config.toml
experts_per_token = 2
d_expert = 96
routed_scale = 1.41
lr = 0.0112
Below are experts of layer 2 (counted from 0) of a mixture-of-experts language model. Rows are named gate (a neuron's input weights, with its number), up (a neuron's input weights, with its number) and show model dimensions 0-63. Each number is 128 + 32 x the weight over its row's rms, rounded and kept within 0 to 255.
Before each expert's rows: a language model's description of what the expert responds to. This comes from a sample of Wikipedia text that the model never trained on.

# expert 7
What it handles: Table cell separators | in results and election tables, the word the, semicolons, and name fragments inside sports or roster listings.
gate0 [ 97  84 159 123 120 143 147  88  96 100 168 156  68  90 179 152 150 166 153 107  35 115 154 175 158 141 109 140  98 163 106 114 101 156 119 126 115 167  79 151  97 176 199 141 184  42 130 148 149 126 133 115 124 135 110 133 137 120  54 157 130 154  96  82]
up0 [156  79 113  84 137 101 134  82 187 123  86 198 137 125 154 128 100 108  96 148 118  66 132 107 132 162 125 175  98 100 120  76  78 110 113 173 147 149 110 184 136  82 218 105  94  96 159 119  56  98 154 129 118 132 136  66  85 174 167 105 137 102  95  77]
gate1 [210  97 190 148 153 142 142  88 161 102 121 147  91 112 101 126 147 112 172 149  94 179 133 112  46 141 138 140  73 172 190 157 167 146 140 126 146 136 135 125 113 142 111 136 133 147  89 150 124 176  80 147 166 108 107  63 112 107 115  89 103 132 221 188]
up1 [139 104 127  96  84 148 132 114  99 140 105  83 128 134 117 116 138 118 126 126 140 106 144 221 106 161 178  55 187 165 109 165  72 182 190 175 146 131 127 187  97 157 176  94 119  73 132 152 160 134 139  92 127 183 158 123 128 115 154 109  98 177 126 142]

# expert 2
What it handles: Subject pronouns (it, they, she), common nouns after the (case, time, years), and digits or % inside numbers and tables.
gate0 [125 101 104 102 158 142 129 145 118  80 140  93  97 120  90 123 178 111 100 106  93  60  97  59 115 122 161 174 118 164 163 109 118 159 125 143 162 122 166 130 125 208 131 149  46 158 130 139 160 155 153 107 151 116 141 169 109  76  94 130 119 128 117 161]
up0 [ 80 108 110 140 152 174 177  79 137 169 137 107 110 118 143 126 154 170 142 156 145 189 115 114  99 129 125 134 147  95 100 171 119 160 188 123 142 137 152 126  98 121 138 152 129 129 124 132 144 152 152 168 122 126  81 103 182 143 123 179 112  85 120 112]
gate1 [136 145 121  80 126 107 149 156 150 197 121 107 117 135  95 168 124 137 159 134 155  65  46 185 161 160 157 109 135 145 131 187 175 111 144 179 123  59 180 130 130 191 139  91 129 135 130 149  69 154 203  88 147  86 120 181 133 134 140 129  76 161 143 161]
up1 [118 145  39 127  95 131  83  88 113 142 125  79 127 139 145 117 177 120 172 110 114 124 133 119 156 120 178  89 112 129 142 131  87 111 168 187 124 137 147 168 138 131  97 110  94 129 111 152  99 163 125 131 161 179 169 132 135 107 126 103 117  85 151 113]

# expert 0
What it handles: Commas and prepositions after nouns, especially the comma between city and state or region, as in Pittsburgh, Pennsylvania; out of; in.
gate0 [144 146 186  90 144 101 102 156 124  96 116 115 137 113 138  66 144 120 123 177 139  65 125 129 159  96  94 100 153 132 129 120  93 106  83 113 115 101  81 179  91  89 135 107 168  80 166 208 127 106 153 130  98 150 131 128 124 131 113 124 151 200  81 167]
up0 [199 150 153 135 167  72 166 126 111 122  92  96 139 108 132 150 170 141 131 136 120 111 164 142 101  77 156 156 136 172 117 149 145 177 100 166  98 129 114  93 152 174 134  97 140  84 114 160 172 129 143 115  65 104 136  95 102  84 118 128 138 103  95  95]
gate1 [142 163 167 123 156 109 180 144 162 153 179 128 101 106 124  96 121 146  66 159 134  88  83  92 105  75 120 180 131 172 136  73 106 220 129 166 144  61  97 124 108 174 164 100 141 105 104 146 132 175 197 171  86 110 114 131 109 163 108 139 133  80  90 108]
up1 [140 155 147 124 165 129 120 179 158  66 116  66 121 137 136 113 108 133 111 144 125 124  78  65 142 124 117 197 152 124  63 154  88 128 143  36 123 133 103 157 137 100 140 122 120 128 106  82 146 137 106 177 156 191 128 113 160  97 100 124  79 117  72 126]

# expert 4
What it handles: Periods, line breaks, list dashes, table pipes and == heading marks that end lines, and the first word after them.
gate0 [113  85 125 126 169  83 155 106 139 145 150 187 146 214 132 149  93 125  77 136 118 123 100 181 124 196 132 102 103  59 139 150 117  80  85 158  85 157 173 175  92 120  73 122 127 128 121 111 113 204 138  75  85 167 125 129 109  88 110 175  88 158 153 140]
up0 [156  97 134 162 120  70 171 170 146 200  37 145 108 120 130 135 101 171 143  84  96 117 153 115 132  81 134  63 122 124 102 132 106 109 115  76  45 111  33  90 132 157 110 100 102 146  95 137 103 190  92 125 152 157 145 167 113 144 132 167  98 157 164 150]
gate1 [103  92 100 104 116 109 122  36 140 165 153 205 125 115 104 136 117  99 115 117 128 168  67 172  97 171 150  91 151 179 159 159  96 152 124 142 111 167 149  97 115 122 204 129 109 116 113 100 135 119 143 132 165 117  73  73 135 177 112 123 101 128 107 146]
up1 [137 125 155 141  86 109 138 129 105 101  83 145 140 149 126 186  86 139  98 145  98 117  95 187 103  80  71 115 155 173  76 133 106 158 153 138  47 205 141 145 111  52 122 114 173 141 157  84 175 112 154 118 154 146 156 149 127 119 129 125 141 146 100 166]

# expert 1
What it handles: Auxiliaries and verb parts inside clauses, such as was, is, were, had, past-tense endings (attested, shaved), and words like not, only.
gate0 [104 158 176 145 160 119 156 117  95 101 114 189 164 103 118 106  75 156 179  85 122 155 148 170 117  81 131 197 154 114 128 130 128 125 142 218 175 108 114  96 116 181 154 119 109 136 143 151 115  79 119 111 138  63 134 107  94 126 115 160 134 126  87 135]
up0 [105 107 116  96 135 135  96  96 112 112 164 127 135 183 123 130 229 128 147 119 151 143 154 109 130 122 178 147 146 164 114 132 137 141 153 142 128 143  98  72  89 133 152 152 170 124 173 151  76 105 129  86 128 168 139 119 121 107 123  79 123 123 111 126]
gate1 [123 112 138 150 169 138 155 169 141  35 117 155 161 150  96 165 190  61 111 112 127 143 122 151 116 130 163  94 134  84 143 127 111 148 114  73 103 183 148 163  76 156 122 101 148 125  74 150 123 109 137 146 121  96 125 134 146 199 122  88 150 152  74 137]
up1 [137  74 123 108 121 126 150 124  96 111 165  92 152 162 140  96  71 113  98  89 146 159 156 114 120 142 144  59 165  95 130 148 162 128 132 162  89 170  59 121 137 106 151 152 189 134 152 178 134  18 171 147 157 122 166 116  97 212 118 144 140 108 137 124]

# expert 6
What it handles: Middle syllable pieces inside longer words and names (palatial, Paramount, valuable), plus his, their, and leading digits in table numbers.
gate0 [117 108  88 109 109 162 144  91 130 122  63 168 138 126  99 115 137 118  32 184 137 175 121 168 150 139 180  87 127 114  97 125 127 101 180 162 190  73 125 104 162 186 179 117 121  46 129 100 171 110  89 120 134 163 111 104 139 143 136  97 101  98 105 139]
up0 [172 184 152 159 143 123 142 177  96  83 139 177 155 119 117 167 168 118 141  76  98 153 148  61 125 125 126 112 133 155 100 124  81  87 156 100 157 111 139 155 108 102  33 158 136 120 137 121  99 111 130 125 136 125 138 126 118  86 122  87 149  84 176  92]
gate1 [169 112 127 106 169  79 124  91 141 121 100 148 106 130  81 164 220 113  98  88  79 126 114 149 121  95  61 126  60  98 183 124  80  86  55 118 143 144 124 129  96 112 124  71 145  88 144 112 134 152 164 153  99 156  73 132 134 145 116 112 116  84 165 125]
up1 [ 81 128 171 173  61 106 143 124 109 115 136  78  50 182 147 117  67 157  84 105  85  71 124 147  38 166 151  90 139 125 142 165 141 131  69 102 167 124 163 168 103 150 126 150 115  69 168 158 123 172 100 141  74 105  95 119 120 133 176 131 140 145 137  98]

# expert 3
What it handles: Bare spaces before numbers, opening parentheses, and capitalized word starts after commas, pipes or colons (A, C, New), plus mid-word pieces.
gate0 [103  88 115 122 124 109 141 135 111 166 120 114 178 128 102 169 135 154 183 139  52 160 148 168 139 122  78  93 143 147 148 119 149 135  72 157  97 142  81 116 103  98 127 178 147 148  95 112 141 126 110  79 171 116  99 119  83 114 143 138 129  90 123 124]
up0 [119 107  53  94 177  71 118  71 130 112  97 118 140  85 138 132 120  80 139 125 137 100 123 125 155 121 132  97 168 132 126  66  93 140 155  74 117 119  75 165 124 141  76 131 103 113  99 102 104 112 197 124 121 119 138 169 124 125 150 100 170 141 100 105]
gate1 [106 199  82 164 117 144 168  85  80 132 141 181  72 122 145 125 147 183 133 121 126 141 128 159 104 107 140 126 146 175 170 180 130 187 110 131 145 149 131 135 139 153  80 129  65 115 144 144 122  94 118  68 165 130 140  89 152  84 189 115  98 137 183 140]
up1 [114 165 132  37 158 140 177 153  99 148 106 123 123  86 134 155 149 157 127 108 102 113 197 144 116 156 133 127 136 148 130 137  85 162 142 146 132 173 112 141 104 100 114 131  83 154 106  96 129 151  89 176 135 160  94 136  83 114 161 124 107 128 176 101]

# expert 5
What it handles: Final pieces of names and words (Spaniards, -ia, -ers, -ville, -ton) and nationality or place words like American, British, States.
gate0 [146 139 122 175  81 120  83 198  95 142 154 113 117 138 130 116 104 133 163 127  81 109 101 129 116 136 145  99 132 148 167 157 121  89 104 190 153 162 118  82 166 145 110 126  90 115  97  64 157 142  94 121 110 106 124 116 130 155 113 138 115 153 154  78]
up0 [110 115 151 113 122 141 152 178  83 151 178 175 141 111 141 161 147  31 145 170 157 176  97 101 125  95 131  80 120 124 111 168 154 123  85  91 109  87 112 116 131  82 181 108 129  67 107 155 143 137 158  96 126 156  97 124 172  92  93 149 141 102 110 108]
gate1 [147 135 114  97 105 103 158  78 130 146 134 165  93 125  73 148 113 113 117 104 128 109 161  79 190 116 114  84 128 171 104 139  96 124 135 120 136 159 139  98 156 126 131 173 146 151 153 107 138  94  97 122 204 163 176 135 110 107 122 171 108 148  97  90]
up1 [ 71  79 108 142 152  81 109 141  90 159 161 120 137 146 152 164 111 133 187 112 117 117 100 121  95  64  80 134 118 156 154 152 171 128 120 134  77 121 179 101 125 110 159 107 161 130 151  94 121 160 128 135 123 105 133  87 227  79  87 119 115 148 136  68]